From a checkpoint of a small mixture-of-experts model trained on Wikipedia: 112 SwiGLU neurons an expert.
Below are experts of layer 5 (counted from 0) of a mixture-of-experts language model. Rows are named router (the router's row for the expert), down (a neuron's output weights, with its number) and show model dimensions 128-255. Each number is 128 + 32 x the weight over its row's rms, rounded and kept within 0 to 255. Numbers have three digits each.
Before each expert's rows: "raises" lists some tokens whose logits its average output raises strongly, later layers aside. This comes from a sample of Wikipedia text that the model never trained on.

# expert 16
raises: " the", " ", " a"
router:154133103105120066125131133136106152165127113120119143142128132091103110124155075080136202085116155165136099164079106137133137101140080106158186095123123138168169132156077134178160140135131190124129159098142140149107129170133141129101091098170133045145116083133047129059142064171096082094167168144130209106064098194094158127078122150109100101091087112171093185141145177166117119113126
down0:126106078084208094161138108152166124037141157133095093140090085116104125110134100131111130156151151092134085136081144084110143144124135111109122091162065150179177127186127183180128119131145150125097156132130145120090119123112174224121138093149110160104133120100123136132173113144088134162171052118155133119136128150114176133100147067077154172108102133122093171118032156110151164135101
down1:181127102130121176116104084103148132147123109135093151142142097126108108167149177197137174131157125136079120183113148057161109180126082152185084098133089124199081109160172124120163115155126147116160135128101106143182113150137140139136170129195129111108121168142155119144134115134115214139104184165198140089150209145064092198161117166106092179104111149087105132082093185152149098107118
down2:143108143113076104109133152054119162166128142156170120098112105139154149135080119185170120157086157082160133131177140216170203164112084108169110158111147098145138118119101141082115076119134072135126136173090182128067139173149054084135101117122117113083132125085168117145123093108129122118130156112089054100086090096147097141154145133111159183134156135087111089121175157111161097183068
down3:088094141119121169166158127126123157122091096176134056074131194159122197213184109152094113111166122117112094128070071125131098153142112101111111143114160140145117155076109157124135085155208113085126080184139140062067171104161090135155083185133150123191127093103122103083135141139086107096173077120117132157137105189096124079147080126160138162096139148078155128184164132122132139119114
down4:080065134136167124100039150151096113141134083121147105151094126175138107138136080150112113140127059096124130092049152129109096133162084129120138164135154140114078144136143128071150122159124086173121128123178136147202099103110124127114151136125190142149139156112111137157124042133145146197129148210161103096126140177137098129119067107107092139086075078135075182139129140145056104182181
down5:182150137159121239138152116087182105057099096109113175168157101128160134094138179184154102107149164144198128160099116090118096135093142169110098142142148160103167153165113132104148089129140132172145075182176082173145187160200157107097115152170175170114148131139082121138139144177130122090174123138059146185102121119087152096161069143157140100160135128128121157104184150114118145124155
down6:125103134065188174161142158114150113126106184092099085098104065068082132114156174129103123052124114064137125171073096202088076110141147159159179104104102077181186106101180136124150144105166139097099149091173076111128152118140112173144121126113092125151145119112118071092143163119117109137131142134091133123123174124075103117114140128094046151111116137125156093191125064094117091109149
down7:126145142105116137178127137133154159135093151143115114177153140088070138132098121209125102165150164139168170148138169134144162169097136147169131117166136140143111113129110112096150100135161201154076126113163184184124209088107184164099117104127136099114094174084159162138119095143128122081203103132141153158207108049125144214155098162090141111076093095145133110156148072124212194105132
down8:119111141157138109121147138134132119143136103133131094135141116111088179133133117121104124133144092141067152137079040137173135218125145107132134107149164133103126156137133135142143090120080085134128126207150135040177105120114174090104109145158161067124081088122137111162133115182085096098105103108149193183197121103146140167089100108102051114127136102153145179115142151112135073120098
down9:139169142114117101091117146118146102155054079125097098125142145118136127071116148177067154119094139193193119139184082127114152128132071110106160127143104127116111107133143106121186082088158088141133102162074126146098090126115102124148172084177102117111101118121079148133148155112165118122140104107122139128146095100140140128088139141088105172175177090107119168117087188148117110131121
down10:090120141171142100109081138132111141149141129130169128130106159138100089148146094097110064088145164118134145093167109176164166155088101098170125099088108141132139095116128098178147151143145088168077050161111143153113098200086078116138166147148133088153057200188136130151146081120061134102110102107082118153125137159118096152100132202136125174147079099111082097111077162137199166096155
down11:107143085193096148127099097132130163132124072083030168085123114142141151105093098123155097105142130113133174154142115188136123170177141165148121114056119136131116085085104094127105146122142052106122091121116136104150106180170067132155095145187141133148141126150128103105120130103193135135138129179110135125132137146142203131145181126116106109101175075137078134208107137030111126125126
down12:086158154115158125173140074138144147078123156115147130159128098141104146148182100139119117109122169139172233161141110153140110085182121162118148089116126134130081155194094118119114161148076100143140105156061125108191131153181051103152116113135138186152088126094158136156087132103062139153117155143189148178110089103101161106105078152169143113150114116143157138122173104130135108165103
down13:186093145104108143146140079082119143074130144134139151155155135083085113132090093128147139175130142078163145185154106163157126087126076192113136127164082128111176115114150113165154122171106173134093143087105083089123172110070145175151132093117104099129175150150105102142171143206122125116157140123049143095131075124183154085146111150112108114138120141100133150170085101140136162087095
down14:189121126190145081137140123146162163171103091179140132118161116115109089092149175156135105191112149132120107141131172066160174135124086149139111170105177216177162126126180159129122178077119159117125107134110064141142163081189152069124168150144100115120103123117090076119148128109124130097151100177114128199124162173125086137124094157128108154146182185113160110097131143159147159061165
down15:116188190142157157138129169078132133110085113071171147044179131107151137086125116109150132139134118097148180176150178076095127123166174111183121170108130122148102080120176124122084107073182160132131128111178093098125142138148179121102097157185134119182131097079154123122129120111134101115119119165089133173181126107144122072136165106110111128103192115148097163128181141184086122085126

# expert 28
raises: " ", " the", " a"
router:135185101146188140132090152044133144105190134167123123095126096106123138134178155158076205131165076072104126137077079163123088124136117101159135142209106118145157130115087129207118124126138165108120127135152107143075149141119135096140115185195117108174169081127116063117130106078107105164109125094142205070129132132116130054155173111122087089075143147110067149110107156135086063147120
down0:170126075152143119138069132186126121064144149111140131089121167107197141146153072109068118082128129127156194144143126168080138150140119106114135109101153153095106170113137134121134191107205122115108089155123034136112160087135212172129121100135133156120129161084113137135139136103146158121174116156156044172082155153148139119143134087133079086108136137147139104123108181038140120174146
down1:144125153126100103184170136178114140134105087144082162133095156154092107155097114162120125056061113160149111134196165128144077100086124074181200160117096131134118070106091045113129130115146117151103121122155084112183128194191101165121114133101142139084112102111160148129112157149161192181187156155106104110116116148156116140135112090144097126140102110149135096137120171134156137153045
down2:105129119070063144139160110166125151156154102139133110140106179209153149101124091097157123141164174101111138078111126122142052081132150143164137138189177156133154135106130185132116143108170114129117106156104170152167122175172138147101136105150097110095101199112173124135186148147183110100146198139129151148169083125091090112109099128157147129106109129103138126124153204143125137153165
down3:132114108179093149120107175087152151164146069143074147149144108072113126151147152167130137112149077076141055085107107131094132141152186097138149118126123187136140112083123135140147146097111148170162143112125139172089158186165178098144179104120155042152075095116147104115146106089131118092138113123156141124157173101118125148164083142120163102149077092170149184111138151154131138189157
down4:127121136090154106151114122147081174098086125146078095112144112105146071090126069090134140106152149138155132124195148136152085132147094088138148201119119138121124190033129137132151110102151088094133136133136089156144103164146058107083145084118149097129079164161130130155152134098151088125147138188072151166084080145131107149096192192098160142089157166115094164113067087107118148155151
down5:088121154120128170199133156105103120115080093185077116179142183112099137111129093156169162162173126159149135156118077151134077166106147110135159120190139139183181125125107133124117153093147070159153170112150086097111155144104000091099144105178122124166051116066082097086099121133165166169133130087082167147145152130193084070112110085106123085103166144147186134137174127090117148106144
down6:139121109138096103140100135131128168088173121160155162143089151109125124110127134184101135135148188104109138127165094176101170132165138092080136104123204101133171101147187178065113101127167123140129103114052215140145086165117120068142095091134081087165118114198100121158167070106154121127086076149149153166238093146148140084108139165135109138109079093114057129163114153095132144147140
down7:124113161058133078140166142150082150193106141161157105134060100132082161107195200124101142102095094086115140137112110118088144103150161152156098127080069099112102148132110104125146104141133130108154210092155066181170069122137128163095140117125133141153108088130126190108129112149117121136092069114131082160139140106146159145175133128162104150117174154116144163128180162119109084146157
down8:097144140139095108136125136123093103122187125154111126165094176083109154099128137141134114158140105104160134175123089134106121118101056151141093112096153136177153161168086123095155123159110090130184136143128145177143146114095110092104165131133122118085126117186125099133149078136112124074132149066126146140143127103158134178060157134127116116103092161084145130118120111152147157106071
down9:106100074115095094154179121062041113150081140162123147110133139079157147129122167138152195130101159147095171156199111121102157155169155113127153142081195117078141165140120092137105118153121114148152122100179062119077109118135107076133121123151100102127104142103067163084131167117152086136157109200135117122121139104144130116106157133108166146151093082124177112085118185211149122130150
down10:115169152151125172117146141118123113098117126108069146126126117135141111096118086187137112136102137130105124124097117129167106138113115151162147097142188111154107147188122119128147072147096108129148130133117134152094216100132212129133093198107130145172192151164088125058112127168093129116191073142104130100115078166076139137144111112142145155154131079142234177163152071126143108168102
down11:141123127121107112092095127117101114127133145136110171130146162114146123141177099169072204135129134125153096138125131183164104133049071120060133100188167120150119174075142185081142129156158117101145160181112127177127147147105170097129130169161117122088149110132118155126127081164112051177152147109145071080118116118138094123132153110103138125120126137120154156113177137129131127106139
down12:165150111127141101130134046145155074117141175137103180102181150143143151110146129110141137094181173215087123141148118117093143143145135114119124135064184193165140148149144096119122167091145214096168091112156158156140167117127251159137091123126148183177099066143126178132147120113117085084125142179165109173090128116140098123059132109088123164081088132107151109070218132141144193098186
down13:120119156099128157099178160094159160121122125178117072151111149115138146168129078148118088092153127120163126137117119152128171124081139182111146147096066172168152146092121152107142101190134153127173106057097143226147099154111106128114146112084173170086126122129090088113143074164109040124153173186164107124130135151095154134178153147101158108159156139118175097178062121142096060132096
down14:166075130123181124169081063124157123152177130115106123154121117097124095177128112120143058160179174153118112141139090135111103120134134140133133072157110100141118180218155137157161129170143171107184101181083221205129081100128140139168094104131095120164171213108130204153178139086163078150121105101150156130127124167063154097071162127086115134113164128154187105096138114129116139107170
down15:121081105091097113165127117140177130135073078174070163091106102106048136123140129149099093105118061148074144209193113109164131147117143163153079094096180123115136115109139179147135135159113110085188153186161079100166094129111166105100111103123062120193141136124097133122114150115123154172123103144143101141103138128129153088164147113123122131104071209147105145149094146163134178105160

# expert 5
raises: " the", " a", " all"
router:124146148138154150159108109155161184139143132151088111125110139104088107125149128115163196124088131149086147201122136156159134118162078122142101136187110092108181096137057094159080147104175191118141168130211174121137144094144140157159117148101142086118155082110146086102160168142120161171091119129141176089093125108106166120123102166165080060100145122107120143083131108184116156091079
down0:153129156132154088105151125072144116097167101148104134159117099142167111132136121159126151162133171137143135112153079160157127096123167163100093120175125125139127141123158151162132110141160131181122069128071128114012160059116154159140178139229059169123094147109133147103121093161130090088143117159185130158114120091138127133101115118124157119108058185136144154182059133123106096101177
down1:153130166174122149130072161119109168087151138134137167114185068102153160171112132078093077106117127081142145117107149141064174160123169075070099136152142179172102160113176132103113087097094092162128128085162103168083116166146169119144182139112122077095093193134144078158151121174114203110125175110165107117130080093105130101113149095135137142138120135186136124093202104164139175150127
down2:110131104170100085101093073165112143167125128102056106131183144139146099180151094110144140136076149119069162085157137088130115138131035104152079142115147121144142091097157150164117175185075113167135102193004143088116147129087101180133164150175094115108099167128136171191199196105143110149164104110139117117054126132075096146150126145088163078145092095147112125102118130163064097164145
down3:167152149115191114130061104094149109116120121061075113081102108102129044113132115176044101148110133116095127152107117095126130148150126138141144135127149169144096090140142176173100146204150139121128182128108096125075146074150194109066153084092135067097118139108119123092131087152095102106181101157117117091181099121110114192146168181169145129104205136064126171124131069120104142107199
down4:161191152150189194101145120125190100165095129126141124127147113142084112065121126112160105118120190180142138163127126084110130136096109138129165071087169125166181127145103114187110167114099076098187117154069173151164160193145168120118114120106144149143132115135145131137111088164060137095134144088132119155136071096105111146142097108164129132091149169096155133126138090152153133126162
down5:174142087140108138141126139108090117108095110158083191086141121139173127163148133116152119087120154144139118097141141129086146153147096168118155148090117172160079129099148101159103120046166125174095110152114094172072086235177087033184159156128112162122070090127073186117173129122161145168115073067059130144083075190156091110119122144136114189190148107158087120131146126113120110077116
down6:151129127114161127143128074140169150138112041082091106141100084147212194181131156164137148163112093110126122084186114114164183121165091078134124122093086134121085090102112141143167138092120146174119124106097148079097115171191152157161132138199080097124126100179090103117143183067167139137138111158113115084097066106083112108125124177072093093127139124137183128180116063062143120159115
down7:176108093122161072097117149151128141092079142150193174085100089122151103082152140092131047102144131161114169065107166086135095152115117174113167106161177116147108033060136138119127116121098069111170168135097119146083130094169072110081147127117124114073106089112129153089061156109179155123110094113143102171129139141088105115136136171184092121143169142205188094094143153106087132113113
down8:090121157114145145124173117099138130115143090189136105131093066083151189157143090146121082148155128150145139176163102132112097143120134165110093121158177119136123112094159063101104142217163083096100105149141055132177117080063076116063160102143067147165111140138055097011127131136127151080141120178141140059165161082143106121149104090200156107130166129144159120127180114132111130182128
down9:129159141107187125138119093141068143135098105147158141142166133151082161124071135050094114160147151085149144177147148088126113089093157170092103132106207179097152116128096160159107130141188108135138139164138171100168141132130178114097070124158159138114093154125129129108139113099199143145115098133160178094087140110096151149116135133086185082089102091145134123109129135115172135114141
down10:133177120165122145165102095170159112136142134137164146102147122164152190142084189153109141147112171146092131112124114100146122107127132149148128186106155100146100146112148139139145143135143167196091179132067101157085087110085162136043096094139134118110073073119141162098105144096077124147133160113106173116128186158171184129163091096159181113109088092131120142060112149151175180097118
down11:078091159073118139115116145147138146135155093119122146139150156126088149112146151156157152162130097130158115126161096164151143135151159116122125149146137136143129113138154116144144131090076137137084129095157086133138142141149127125059129128180158118084041132145150084172153140144094080130084091092086149191123146090117193145171145117140080072164146160098171101110163082067115154133104
down12:139104143064146172134078138135124164106137084103106121128138157123089145098130154107205154146129161107095154127177093107105133159173145130164128116185115179097049093060102123112102096128172114130124104106181170088196098119157204184248115143169099126103043048094112080086088145130120124100168107070105140106105183170155113105098111168104160059176144142173152090119069125155162167118058
down13:143092160142113119127161175115084142096084088109159110140105118134181097112075113109153111108162113071133114111155120106173135154132175062123145111149163116095151126116139134115102181169127134136165135182041134039091105144164000075152150112153066150196104124118127111126125147114147151138136134133098140099144123085082141147093116118184123164129160154113098084119148137097131058149135
down14:149149123097121147118098051194112116192172087138153147131083113109132118145118148117166142111123066127144146072153141092173159106159131123104175082100114147141106119124131102164107138140124139165113107064145150095115165147160097162076188136110150126125123138132135062122159082177149146145098149122138151103158143081198111139099057166185140170154078134154085152106142069134078123111069
down15:057152158119089067111083105134082139130130103160146137101071103140164146138094091133123122096136108089074172102127150107092166151215130096151161159131093086112159119137134141126117131183110093137134117102063151144107135151196070142132144118161134102156087116111144186098116145139139139153110106151098156148129091148102127119085136107160158134105083129164055146073139158145130104101202